Below are experts of layer 3 (counted from 0) of a mixture-of-experts language model. Rows are named router (the router's row for the expert) and show model dimensions 0-255. Each number is 128 + 24 x the weight over its row's rms, rounded and kept within 0 to 255. Numbers have three digits each.
After each expert's rows: a language model's description of what the expert responds to. This comes from a sample of Wikipedia text that the model never trained on.

# expert 44
router:150129121146094134102112117103141136141101112108112134113120117142179145127105152138188121109076122126099132158179140139193132127121146118133154159143133123146137126126131098072102108125101139144117103122133130147140210123147111111124146149126170152157127161085142133108145115162115107129126158142076126139138104135147145147134127117129132125145119166108105106128091134123120126125098139101084127148172125151087135131122117091132053086153125122140125143112139115133122078121115153190076150104129072112087140133164078143104102108114120129131152121151116161124132115121133090152078061134158130128153149084128124120145151098172160110160118112106111160113117128120066099137131147135118147122105138098135094119122145155126124128123135146173132165128110134084120123102101147
Description: Word-initial stems of common nouns and verbs in prose, such as ex, sub, con, water, power, drum, plus closing $ in math.

# expert 10
router:144130170126127123189172179138135142150137175121111114149151145150128131103173152126165131094136150118080136094101129127114092138055172145098126124107133113130102137141100148147098149135096126118114106114160134131070122142131140126150099105136143103161135121070129148115134133119137133130133112117125154079123162101137167080121137128141130119109093159155086079129146137113156129131131105102061180157104114155131131114135165116152146168133134099142106140147141131115114116167147155163184083130140138127113133139108079144141139087145163130142127131160103136100180102129099106139086105112130104147136075111150131141152128102138108137113136102160121138124160167128134105108160104117146123128106089112126133135196129108140094102152111158123104117118099132127087128108139127
Description: Short word pieces inside names, titles and rare words right after a capital first piece, often in quoted episode or song titles, such as C-up-id, O-ed-ipus, epit-het.

# expert 59
router:109128118132102096128113105140153128124144145117111115117160124116157157077160136130115121158154149124146113139125115120145144091146153162148124110121117117128152121093106118099164140132164130145139161083101134099107111112157167146120111130138151147139112133098143145187161090172119152158096117123074131110100127119112139126155081187113124088109134132152122110128175120140130116164111104089148139172136110101138136121127102118124086082088123087153103127130117107159119117149142112107086131137148071096102124122149079108137111175142109122112114081147184115132125144124104142123141096079102192106139118134128110114114139161129145121135113110175109135161132158141164107136096131120101103120180126085104120068139145152166098103150113121184120116131137142100134112089128097
Description: Subject pronouns and head nouns opening a clause before was or is, such as he, she, who, they, this species.

# expert 33
router:147105121106129133094096157147131140135105111108168102133159158126129159135147098141147131140136180168104100156119158187183139117130146176119159126089137138104099106148115128112100128116133109169061144129126122164125126165123114118150113165157143151110171142134162172117172090134114099144123116117133135155097144119140149126102166162123116124129107127174070100097166123105114117116114165114158140123136120139154111167130135089139124122125138134104180150145114128146109110173119183167095134135116121117092111147119102141112138158145117141120115093156122105152103120119160128130094123147124121147135110101119117177123115126122145125134183163148108161120129101104091087143101118105113146099119110150090127150078154131161119129156121155173129083168141082122144161087126136
Description: Closing parentheses and closing quotation marks ending titles, dates or asides, often right before a line break or table pipe.

# expert 63
router:125186111102157102105150103143128094138145117121123152076139116104148107128093109118091110150156136107134107134145138164127118093169149132144123143116127125156121156133139067133149135137097113067100124122088123130145159143130110138108106134161148121088159100146116116132157119103129132167157158150157143108122096101105114155149141141057112103149145098101126110126173131128139141132175144130143094171160098146108106099117146117187082157129183085166090132144153146162117128137168138099093087143104141107122110120138107098119136123111085133150155121115138104110123128135098112090116104158086082135095134134142121098121160157142100144139163165141149136119158111115112120141153118124140133055117108146146129133082168098105117116121132125123121155120111146086133160136090137
Description: Function words and linking verbs in narrative prose, such as allowing, that the, the, to, with, against.

# expert 13
router:132116128137107106127121148129098132160117164131094099153120094119131118181123123164155109110104141153134133129168119173097134156150146155155127125172109144112135108128130137132151111115133127115110088131120050115128107080133135125133103152110101136143119111162145147132144107127120128121140140097118122139138121148139089131124157097114136095103130086127089137141113131155116124115119105148119143152153121097117107134166126101140130147121102143160090087116170137128106145124104130134134156095092134157141129117128084123119150146110107138112109178097129121075084100082171105108135136129134130117155177122183184155114182142158123108104114126129091154154125171105081110154142049105132118100096106053117084142114144154130159140110138159102114160113162170110120121102115159
Description: Opening pieces of verbs after a subject or "to", often finished by -ed or -ing, such as st-arter, murd-ered, meet-ing.

# expert 29
router:139180116140084130170115142140093141149118077130080104144131125124142119105134146162142155139075139094162169143122115150138133198110118060154097161142135155092083144144094094096096134083128117137167150141163128108120121134081140123125182141110104107149113133146115132095153129150138127097137143111119110157119139158175120116114134089110115160112093146133142116146126164164100120108106123155126144085153113119136152138178174120115139146147156111091095104095146127157163157131128124187159150112139156088153155118113118127158113111153121137134075152147127131154107133133123108112175135101139135122110103087093146173118119097143131114114150126132132128124116142144130133105131098084105135172135112125107122181127128140143147154115146135086149151136170144115100141127127100
Description: Capitalized first pieces of proper names after commas, pipes or dashes in lists and tables, such as Le, Mar, Z, Sh.

# expert 0
router:138116131121140153084130131151109136099083114127135103175088132112140101127162111160137124161146106187095112106180099139154118127135110143102117162100114138125133126117107126127086128105133155106095161138136099168115131120144094136167150154164127154101198167137125183120142120118145070175151108106148128117105094120153123151187122150136107159091118133100093089110172138119150140098142120105143117127176116101125113141106110109157123161130157147132141137125160162129113119140154167084120099155146114172098133120174103129137144156111107095107102124141115116158133145154122114119129114129160178187156152135158146165120140098113093129134162096129151153159141137120107113146147097146134122086114119133092148116093138109090122083125115135139107151121110098127108149119091115
Description: Prepositions and linking words after verbs or participles, especially named for/after, known as, such as, with, by, using.

# expert 42
router:124157140138115114174128137152120137098067115124111083133130114153097166123108147135109125130089119119092160098092104184100156138109117136109150094148127131141087100159133115132089152116123130161147121141138077126085135093131135101066144126112081101148096108133137130114151170122128130151122119161158133104127133138127155067123114101143157147144128140134148098117136089129119095052139125143127140096148103126134152129133142150144089144111106097109162145083103122126128096119187108155132146146141125083104145170103093165130107106117138133045100133151122150148115116069137114161110060122136133128070103119125157117147140124133131129145113145103121114114136116149121139124163096114154168143152110129136084129129116121143135120145092137132100139107149087135097134142132116
Description: Later syllables and surnames of personal names in sports and election tables, such as Jr., Hunter-Reay, Singh, García.

# expert 34
router:166156137148166155141131130138123103123124097084076087098135129130111164149146126125115129150085165168115118122151190145180128142116123158105119116156140110119153126145131170117122142106162107143108128127145089146165114089110121139167138112142106174155122162155160125135129118121123117118125124124116159078137100115118125193129100141129180149145149164136077162110144111115118088156143160108120127114142162120110161138124128099115117121145147156101119119181121078104112153144104122126105129144180079172108132144151155100083107141104116139107114136113102130096118111133148125132095147125167149112111138102146185147098115119130098112087175123116121164118139153131117083140098152127093136079101118123114134102141115145113115142129092175174115122143090146121087120144145103
Description: Pipes, semicolons, colons and °N between numbers in statistics tables, number lists and coordinates, such as 5 | 0, 18; 19, 46.13639°N.

# expert 20
router:159150114149128123158135122113128160109098122076139091148116127169172163117118111117093142190134137141036147128085158121147153119143127142104096120111149140127112169187144136137073133135114117125093134121175115173147150120105137140122145150103060154175184136152117130097107161115130107141146127159096154101164132116145128152112106116090094131133102156139065122133157108158129102123130141123124151101146124145123164104108104118138113102114104130130152141179141120109151095134126118172119098138118091120084131125111153151114147106091126121105153105151111093124080148086123115099098070125104118116109142114108178137127146148147155120117122110137126103119110129174134083144130145102158127123150107130080141120132121136116136152135112121164148126100107102131138131139131132
Description: Compass words East, West, South, North in names, plus word-endings of weekday names (Thurs-day, Sat-urday), and assorted pieces in names and table cells.

# expert 8
router:130164137100162142147135124137151142112148103104162109126145088170103133094151109157135132121143082116068146095184147133128142124120150132113154139132150139119074095098103125112065116143142113140143126115097102141123196113097147129118156091130112133085169110115163120142125110111132097127121130139116114113123113136097134163120134131133116141129111133162099094130136090106130098080120138120143096114093163102126114121111118128094131095117110116140149104149111121094123128128088132216149107135110091141118110136132138112132139105106129122109104161186117151113111084088099083092156075053125143157123103124136126120118135134143151091131160141129159131153149106146126129109129133111159138061166141156136079105148133139109118120116144147134117085097122123142101107131173112
Description: Determiners and adjectives before a noun in running prose, chiefly this, This, these, each, new, some, following, as in "this period".

# expert 53
router:130111111141086175135156174106191173117081121092118080141136132138163108099147135141086129121107128137124146133114134152157131116078126164084133163123146121116129150131151152065125122102128156144152136126193137136164140135118139145124134151143147170130114133135151163159142156134122134128128122129122165060133097138125124117126125145125084141121102129219149125107127131123144097094140122113138145145102128162094129125105098077127102159136125110127112117134094168114137146114162132120174064162183128170149112151123140125133135111104114144126131084179133161104132123132116121145099125105131124142139120114105104146157104145124136165144110129159129168133128148104137097163127104122121095089122115067140088106163108129120121163121087098119149085138108121134137131144106135
Description: Closing pieces of genus names after Binomial name, and name pieces inside table cells, such as Aegil-ops, Bucynth-ia, More-head.

# expert 32
router:098127141154118150127126138149140149141066096119169098138117139158165162149124112073102125142052101143133143148109145131145140129106143128099143115114122133136131123162122190076098158117119134125133106128157108204133183138111111099156116109154138131151148113133122114143132183125148106135125119166077155078103110133108116146132119135132101125134130146153061125122174131122145113092116122107100128113149136129126111158129142101122150103148102121123170145131110119124157091068163115165128128150120141150146129112153095132132125133111140147131107130130123115097106124120149147131123131116108123105064103097102163191114161134156148132123169114106155152153076096125131091102122126120125130065163112094127139101114115134126126111122107141185129128116160078107120148142109109
Description: Single capital letters inside acronyms, codes and identifiers, such as IBM, ROH, NC 140, VAFB, asteroid designations, chemical strings.

# expert 11
router:125142099132073154150141111132128151082115131154086103116167115127103162086142160128085125107098124118098103097136097085142143118131101111123146122137121154087095139134154127107121184089097120145141096124111129114106159089155200103097108136124134097144091115107143136126148188085147159117134151136137151091110151140152146103100147128133117140153107149127136097125116154127142101096081122112153163114138087109124149127177146113110093135116110123064149114088085128149137125170176135150149112130153128097124165129103107134153159159112154151129135126136140140146161124103136159079083123141109118134125125118097132129144088088118131092111104105119107125140121086151113115134162107131096143121122158107146107158140081136122135139119107154114140097153146133141060128111100099
Description: Surnames and the final pieces of personal names, often before 's or (born, such as Smith, Daw-son, Lunard-ini, Part-ridge.

# expert 51
router:136168113132144152169144138122136119108150126111124119143126162126131155125132159128119122135095117151071146150150118127126108099126131156142131184127148172138162094142127149108128174091180145111087077122184134152132124109130119146138111087130148163138216144130109122166148120150146120097098145115078139139167112120141150146134158135109122123102140121170090128097097130122139107131124105113107146168094108117133124192114178138122101138131116119126089111123146122092120086085120133134124137127133152147115117123142137139087119117141185121116126112122139126092120106154194143146051113112105114134159138102098139173140117161121125125138119128088115156145090127111074136132156142156102104128104096126114133130161126116108105095165106160124106110122144089143081147113152120
Description: Inner pieces of technical words in biology and chemistry, such as imm-une, activ-ated, dith-iol, molec, gen.

# expert 41
router:150116123154140152137115136124139143154097097128122103141159137130153141176151110117139118151162133138116106118124156161126155147171087161074153128107130140056117110140130134127112093115171147129133127115153072132151147087195100164113126130134142145110127116118119122129144120101083148121115108102137104095166134155137067130154141116155117138111139140107112129133144109169119126109129148112130172114145116139134125158085089073095140121103064170121134143157095121184152091139118153115130141142165127124101130151154141133159147141058165128097124129160104113122153154162112116120109131135143143164104136104127119181131130109129102154161186157075130122136147144182113128132126137131124149111114105155101159081127118190125122121149121131111152138136101141149155129111157122
Description: Table pipes and list dashes in sports and music pages, plus prepositions like by, under, about, as in 2008 single by.

# expert 39
router:156129098117133109126159158134143130136152133103116124135107100150133095111161127134101128155108136166110097123150121103137123139096123127129154157109107159107138087123114132158135120111157141108104131100117152142129189091148104166143101078153148111146170105147131132136147084088122131106148137135075129063189093162099104152158134091105107097139129095170063120111131126079137158130121116120162119149131159179124102123111113134120151131164112111159137138077142139112106112135102159184098101150183095161104153109107095142122154109126112147122137110174118116087170099156115116147157108129176092140104093140150133103131157131121124121119111099114129126108134146122100112098130138107131105067122111125099129101139111146130134149134157115144149152148087086159124143131157132
Description: Quantity and variety words before plural nouns, such as several, various, many, two, numerous, a variety of.

# expert 27
router:115124159131163121086135111129107103155129151139141117139077138120121118146138105155099106147127074132131134154107167153164123092149156131129140141154126108150116054116173182124131087164086170130126112119129144147146102130120128094135125149135094111104160189107108156149142138178128142114070084130134094125137113117108108154082115104130107104151130111138141108116123111159110152103129143175147104125162135158128177148071140075101126150134137117150114148137113150167112122133062119163118111134166119156116145122172135167141117159122118114117086146139127113102173139131162109140132143120127151147129150113139126153155133122132119154113133128078122131066139138098113124098086157126130133111108124147152086117156146131121136115053172112151130139150154107125133140114117116
Description: Line breaks, dashes and field labels in infobox-style lists, such as Coordinates, Born, Awards, Alma mater, Publication date.

# expert 62
router:119143130093117152093131147143133136096132106122114125169089115143145098142116133155172135136137158148109090088142121171155099120158084165143160132126124102171136053126110181153127127120159123122119104145096071114126152125156141129116155125144087123149168093150144128133136148107116117136107107113113132100167103108102119105101156135113121098098156154137098115126164134136151086150130172106124142125130081087113115119128100147136113158079134149112121139135142161120112119128162113111138082156166076173111131126099085137141151144095165150137149151120118111107094126136141098111106134122142087161108165120148181162088124149141128138099123131120141142141153139147134110160185115134164117069096127122148141124104136107127154159106126177115101083094108151124109130131099103
Description: Verb suffixes and following particles in narrative prose, such as -ating, -ed, -ing, off, away, around, toward, as in excav-ate, incrimin-ating.

# expert 22
router:158097124149112120174119129095106112147111127141094072152140122107118150137111143161145131114109156114139154135184119115124135187137135112150108145156111167104099158175152115068108114097119142139134107163147116132150178132095121134132132144107138119136105136130127164094124135112143122118127135136134128100121131190164105127092129119137101129113122121156134090151106158152117141085127157137105134105166146122141171161133160109115155134153113107075102113068130098124149092121101158179128100109130065076095149159135134130123109101131121097122106119134110185136105118123128126096124086148136141135113132126122174099144118102120102121118177115133129106114122127131096088113149092126127162089165111125109131147145138145135127147144143180112135142135147057091114156084119088
Description: First piece of a name or rare word, usually a capitalized syllable, in lists of people and places, such as Ob-iglio, Mend-onça, Ch-ithra.

# expert 25
router:156200104128140147112123166105135143117126117133126101122123095134116129099144104122142138139139141164119120094128144141165154139153110108133130128142123121103085134133121159128123086117106130144125172138140099138128131129114124145132164096119108118137121145147114144132166117087113113160137146120128124071160130150109091147127113162156117147148121100157075082152171114139123087146164156130117102154109136142163138115098105076141077132175122106140110117116110160130152125140113110121088143147118083191095153102149106120097117150123099124088121121154109124149087122128125083137147066115092167153055145129159137166126169128152093145134115134092172121150139133108093105145099147090099172114147086141125101106098163158124141124111105093113113126121111163098121164125094114
Description: Relative links such as which, where, ", where", plus capital D or p pieces and table cell separators.

# expert 19
router:093196124102130124136122132141181090105132099136159129129134158117127097095104151098116099159154120133095123155155120130124141120127134151116103162106099171150127119109131164122126136137162149111138145118148135130156115090138138153139182141133144129161130137105159157102126125147156122162111160131110134111156091141117122149131132104112091125130151169138122145137137139126136104132136073081140117127126136085126144157115102122097146114123133097140151100107168078072097126116071150169117100129156128153135101116108132115116139156117135127180083138163144088094126120097138166180143102101105139135085116157088114150155171167152151088083173161157145138140119131108139132139114169104179129102131123108160135100151131167163121102134146101126100122126140147148079086125099117
Description: Digits in tables and dates, plus time and counting nouns such as day, year, times, months like July and December.

# expert 6
router:099152136155139127135158184129158148137098117103134103081101104125120128151108163162160153145120109123111152111138120176180154120115120145112106126106116108158132104129119130129115112108110122096116123142112126132165153091169122122139174136156138158147159133140111164140097087157114124157102134125086112108181115133112105142131110144149093134123138119141109137108119093072138120125126139121100114152136116108126149148093133134163115147113128104130138138128096125050133102158123141143129110132138079142137103104124136133104151131083155114144097105127106087154102106116178088149145100124134096149131172111139117123081169066153138069132143129146115123168116150133142121125139136183152165062100137101138136153131099134061118171095129142135096102164149132149105151143114150
Description: Digits and decimal points inside weather and sports score tables, plus word stems like conc-, differ-, ident-, distinct-, chang-.

# expert 40
router:118142130137132150110190116140153127136155137129165098180105121161182156147114131163089143155100126180100137083147143128131162149107163158103129131100141135102106148186143139139094117166127159156167120128157136138173142165173107149154137148129147128124155160117155143103133151135193177135094104154122141118177124121124132111118148129125132169140154146165134148164129176121157106125129128092161100089130115152125138171119119115108080128171131150104126095142138137117124115144101150154122101128121117142111132139150114142128135143147120112150089079188080137112106131120082154154136108138113122128146116124155151182163112127170083122112153143110083132101141095127114112170101137155124151088128139124124097133149111156111158148100112137154145116098151125145137140127107126
Description: Connectors in birth and death dates and species authorities, such as month names, en dashes, ampersands, (born, plus infobox labels like Scientific classification.

# expert 55
router:131095132125129136143148126115094109191141152099128120125118129099100085189133137140121143130150121154163149117101150150158103178131095140194099136128151166128101167114105136118110092115119095089111180161127166181151142148129157093162133133112151118121121139132112111127158134154133141093157128118126111153137167146149163137148123116142149134142129178142087146162095148120118111099144130153123095154157150091148131133105146139097135145128154150137084102177172104127157120132105146161130160100131142124099138105124101122156089137140128123119165153126118133113111120137128138127154135060111140138121119160107168145080120166145118153150168116127144136112106088156170122101147116131080096093124115151116158179140162141157121125119124096112133138141138076105169138097144096
Description: Initial capital letters starting a word at line or cell starts, as in ===M-ental, | H-wang, J-anuary.

# expert 28
router:144184117115118134110118106131134115123138109124138155136118182090124092118120120147087152172111148112129168076129150137133095117124135154110129148127136158113150133166142122153077142133125144103094120108111106197149129120128081151124175170168113102096140146114146143097117104144121102107147118096195137077150096129115147142160101161110132135122110113131071122147157119156135120128115105116152142119133133188122120113091110129117110157118152153148142115136126145116154128126121149116163078148096098150091111111129094124146130129100150088149116124101100142126174117137124117105117120086140110134137088130114185181155148152128148122137183138142157144108159119133129129098086134137147098135135115151115130155100178128085161168129138112187155164126152090135138150107141133
Description: The and of the, in the, to the, and compass adjectives like western, southern, northeastern in place and boundary descriptions.

# expert 7
router:117149138152090154156153134126127143101081145147133108130149125109137162125116151118112133123103137111108104098124116131129105118160102120093141122118153138099094168134121153130103141107143136123146142141124104161099176091152133142154120126134138113120121131124112111092136194075124121162176138183136136118120160130171140086119118096134134167145105156141144111104127096172131159131120148112137143131154089139132135133155118155124127216143083069062167106132085132145143121161153102138167116125158135112125139113121128157181170094093141119086164138129132167127166152148100112117145088107158080118134139086134133145139095098156094156096154151130150127121180145127116117125148124089128147126101105110118129134122092115125087125138123103105166112092164133137146133101127116
Description: Given names and their inner word pieces, often in tables, track credits or cast lists, such as Robert, R-iley, Br-andon.

# expert 3
router:128131141122129116118120144148166130130137140074105094152114105126116158161152141140144146155092160112133129177187144114182137131151117125119125115122113124126135105126082135116121095155147143144101132143125143133157142129153124154132160106175138137142108153115161151181116115123133108137084143125143119158095138150152143147160081115140111113165132102130063108123116157099167126124112136108148132115154149139145156120071130110131098107107083089110128168130126101093090110095114091083121079159164080086092115165137101116140131159154152110138118122128133125123177139114131127142140155095111142096110130136134152160121148119109163085089178114146084150174088132119122115119119117123113148162128149119108121114147114154105120122128145073194178102123122141143136101086141123
Description: Words and closing == markers in wiki section headings, such as Sources, Awards, Gallery, See also, plus plural noun endings like -ings.

# expert 1
router:138118100194146119138117109167165164143118112098064140159149175126154124124122114118135146155137151116113110144129183136188127108114146136097114132106147143138110151165155120078091079128096101124076119134125144168132156116112113154134112120124112127111117134122074110139177151126055133155150132116117126066156126146084138133105141113137109137122145130125106156154147118136105123109111141118140146121135126135095151087120113105115064114146120102137168112153137106136119091154125136133131129163169094105142094068146120137131145130150144128154117090153118148100131117128142126132138072059122102133131149109105209166100122095134123151109174162122124154138129148164135093158123117121136107098131110097132107097143154153099152135140115132131152134121132121127141118141138137
Description: Forms of leave/left, modal verbs like would, will, can, and direction or preposition words such as to, away, left, right.

# expert 37
router:128189105129149165094119167172157125114138131122103143155126125138136097149132094092126145125098167121132158112113152129173145118123128125112176151102111126090135156155137148155150167130100125114135103124111126221169119098123134122119176112154113132076187113153138132117157104149155121117137137163138150127121114106100120134123143171136137138207179147119112097099131103123113114129136131108119124110132152120114103138123122089139096148119117111137133085101112111115114104130094125139111081158119148055104164095149118144105108128106150123156122114156119121146114105135113129105143126130150120131103107118142182175149176145165131147119120140138140153103137136119107112130142096167139141144158081171131098132131139153112121161133132124186115134135136074119109167101112161
Description: Possessive 's after names and determiners such as the, his, her, its, their, "of the", "in the".

# expert 60
router:096128076113136176121163118141122141113101085122133121122131160101139173129186125125101119122098140161082143147150115118189134095107123115112161163091151176118139165120123133145102146127098173140115105109146099149142163134105112135106126106128127144114134152110120085097164171150121096128136093129116150084156143144121142140125146150167124140119086151114119109143161114102135121144144130082129111103141101105113133158119128106155129101172112132147159149153143121113129112107129109147119136137098075134102124104143110150111109108117165124148095115160093141086127143118140173105087127137132106160064115133143131166114143135177150128131144128124130155148055156128127088119143144149085110134121113111134176120128134156102119106142157146173132134107152070075116174143143157
Description: Punctuation and symbols in technical notation: IPA slashes, website URLs, underscores, hyphens, macron vowels, acronym letters like ASEAN.

# expert 17
router:139142113101169117089148095126098150164158116133106141120139130127149117120126103138114142158138136131149095103148143142125077152159103134095127098135089112130134169124135108110145136091166111137107178176129120172176113192161083143118135100132063147049155122190132114116128088114144175097170121165142118114121113106099114112151112148127130141161155087125131124125171117096117141139141145127164118091128133119106144102103118136122134131085136156096128088130100122166090126152089130124111122128134130139124149091137125114105105160123111131086136158141120102105083139135080137138145157120153152137101135147140138129132131107132078139162123105103147127114159147122127121125125123153163168121141121152141108090113097125094178112105120151124102119132120119102116205133101128
Description: Prepositions and articles opening a phrase after a verb or noun, such as with a, between the, after, by, an.

# expert 57
router:135181111146097162097126114149159132070121141107133095169112174104116151116150185117131129100084132152094152116133119134129124116100139162123156139148155140135105139174139145105072129103144111138129129132132128115115154105116128177146108137155151149138145125101130143111146145172141131123077123148133167084179116124151151156131122143124111152146169141145133091133102188137141106158123124134109105101144139115155135185114180145119112148131120104133170129107134160087133108103134154133157087134137086147108131152127104178109125136172178141131113092174120133127117126140127133168107132144106125156117140128123176101158162123111117086121149101101116141111084112172092110129153114170117137106127127085130143130155085096099121143107128113127172113097133122121113186094126116
Description: Endings of Latin genus and species names in taxonomy lists, such as -us, -ius, -is, -ae, -idae, -ensis.

# expert 35
router:136102105130089120165109127175094128156118123126073061141137112110141141113121130138141157128049160137138158149117143118184125162136123116153133156156121142063081145122135118133104128074102120124129127144160097129116119132090131120142103122118133177146124141152106167105088145142109137108131127131127140078115142169176142137117133116137138115108114126160164123147097147143105151094126129127144158087134144135153122142142181112130155160150163077084137122090115128119164174138124140156159165095112157114159151110116101135160144128137123116110102121153095155145092110112137102108138096109145107125122158111087171148119117095132115102123128116105118096136111130138113085129146126112092166166125110102147152143111141155148136155131141141081135151123107145084130121058102117
Description: First pieces of surnames and rarer words, such as McG-uirk, Sher-idan, Der-ulo, dis-banded, G, El, Al.

# expert 47
router:112163137100137117121173167154160115108125152105144109143119144091138141134113130151116142124081114136105112159100121095116114088108112130132138160140132109136108056149126141118081177156161137108137096094118098129154194106158121143113149069147131154104160128097116112117131085143149097123127127105122134141205091146101123138138115148166145098087127136175139097094147141143162115116137089114101128159117140122126120135098137162115084113099123108130151147116144177117116091094141132139153077125109151127097087162095148153078130083125147117106146132110098120117085123123152135149118119101130116121145160133139120122126146184114166142106177119100129150143133143124121112108142148154126117092101122157144148134141104148110108128138116128193136141118116072146122135096158109
Description: Suffixes and whole adjectives in descriptive, often scientific prose, such as -ative, -atic, -able, physical, different, successful.

# expert 31
router:126187104148155133119131147163122128131098119126129143139142157116171149135152142124153113175118139112131110132158123175150172133125143130110107151160152109117137125167137140090134164135122168165149138147141134184142110103146112117143112093122082162173116110109120109103168113126156140136132166152131119106128102107094114129145128101141117131138139129172125124099102138084130114116089132136131162163130150126127154136100109125139134098136103118156111188103120131130118153118101147167110135104190075144151096131112140139121153077080127124140092121168075123120107106099140104134126154126109147110122159115080193199140155122093124119124138139131128094127160140149087065122115133086116121045118129136122105113162128139144132104148157096126088118120119135117145114106121120
Description: Line breaks ending table rows, and word starts inside noun compounds such as block, pre, sl, oak leaf, poverty line.

# expert 48
router:145126066129090165125083129138152130105125131142089091143129121107116200101146186138119139115112109118124166136109121084126143133105148119135134136131115129107124130170155143092115150101073142120079094122169123194105152144108141112094117103127138118106112147104099119123105146124116130110097155139104132096126142130142108132105121152104104117119116150162114130156107166111161119135087108100091140127119083144133148123151165122109114115117143157143128123145113161119158117098145117132146093107161144082148163099125119119081127118111206152163126118141072111158143093104129163150065065120131130135114113106125165127098123055139165117111140099110100149152124104145137139124137155149102115164107130097143154132163111151133099130148115126124144106140125104098107117124137144
Description: Interior syllables of place, company and person names in definitional sentences, plus numbers like route SR 744 or CH-113A.

# expert 45
router:139128114156158147115133158154117136114079100126112091148140167108148102141123129142117116168112151150094132156112099139114076121156134120138122158089102133157097111180113122090183118137125116111101109165144095107119164097129133161123143116136135123111172096146139127137150121110126125144129127090122144094131119098099126102156191119093119145105112075108063111155138168111126147101165156092158131156162129120110107131104108111143090142103108077142119145109166158156129104122128203145134086127120067115138142124137095099141130123116124110150110143147100101071126106140157103139105107160129092152138120094161168138093128121143095139081110112127139129113143147151144131192162103116148144098112124124116151141124130124102139118132117139125087152144099153141118164098119108
Description: Coordinating words and punctuation joining clauses or list items, such as but, and, or, semicolons, with, using.

# expert 2
router:201162124153147155102143187148136137128152127103115131083132095095139152135140112134158121168100184153155127174134133141173141158136169158101114140116124157117152133131141135115117079135123146158095120151141128141141118144146094154120137115141132158143153103136105163137155112135137124159112156135140122155141144122138138131122095090166059168113150108196062135092129130107154127122121100112180144147139105130152139150091140091153096127116100153109130140114104132100124121129160139135120089133182132124091088138117132137110139106147138082099152093134121120135096114148123152119127130096131171088071125113156177143133105089144141131135117131130110142148104170148139095143127111103146127141113158098130111089138111190122142131156145119171128133136149108113127100101107126
Description: Words and pieces inside wiki table rows, mostly column headers and cells such as Party, Votes, No., Year, Attendance, Image.

# expert 24
router:131103161111148120172141144131102175110097189153099120131136120126138125120142166149135121108112138141078143124094114151108124136092137151089164107171097130137135135136094111125154160094152128142159109095146111115084150129116161145118113143128140148164106142095113116102131164141153102099121119156174156085153096076150155089141109134136159146124108162121154128103123090105105089111112160145087147111095127130109123110159135178154168163141109138121161167144104149073122124098159109112165126132127122152121123177101127183086089099146149122101119102124120152100146122109147142181092112120154109145084110127089119128137108141135152088118118121115163128130134123177119124147150141108154147126145112115139123159150121098105145134157078166115106109089133127137083134126108119
Description: Mid-word syllables and accented letters inside foreign place and personal names, such as -heim, -burg, Donskoy, Frères, Aschaffenburg.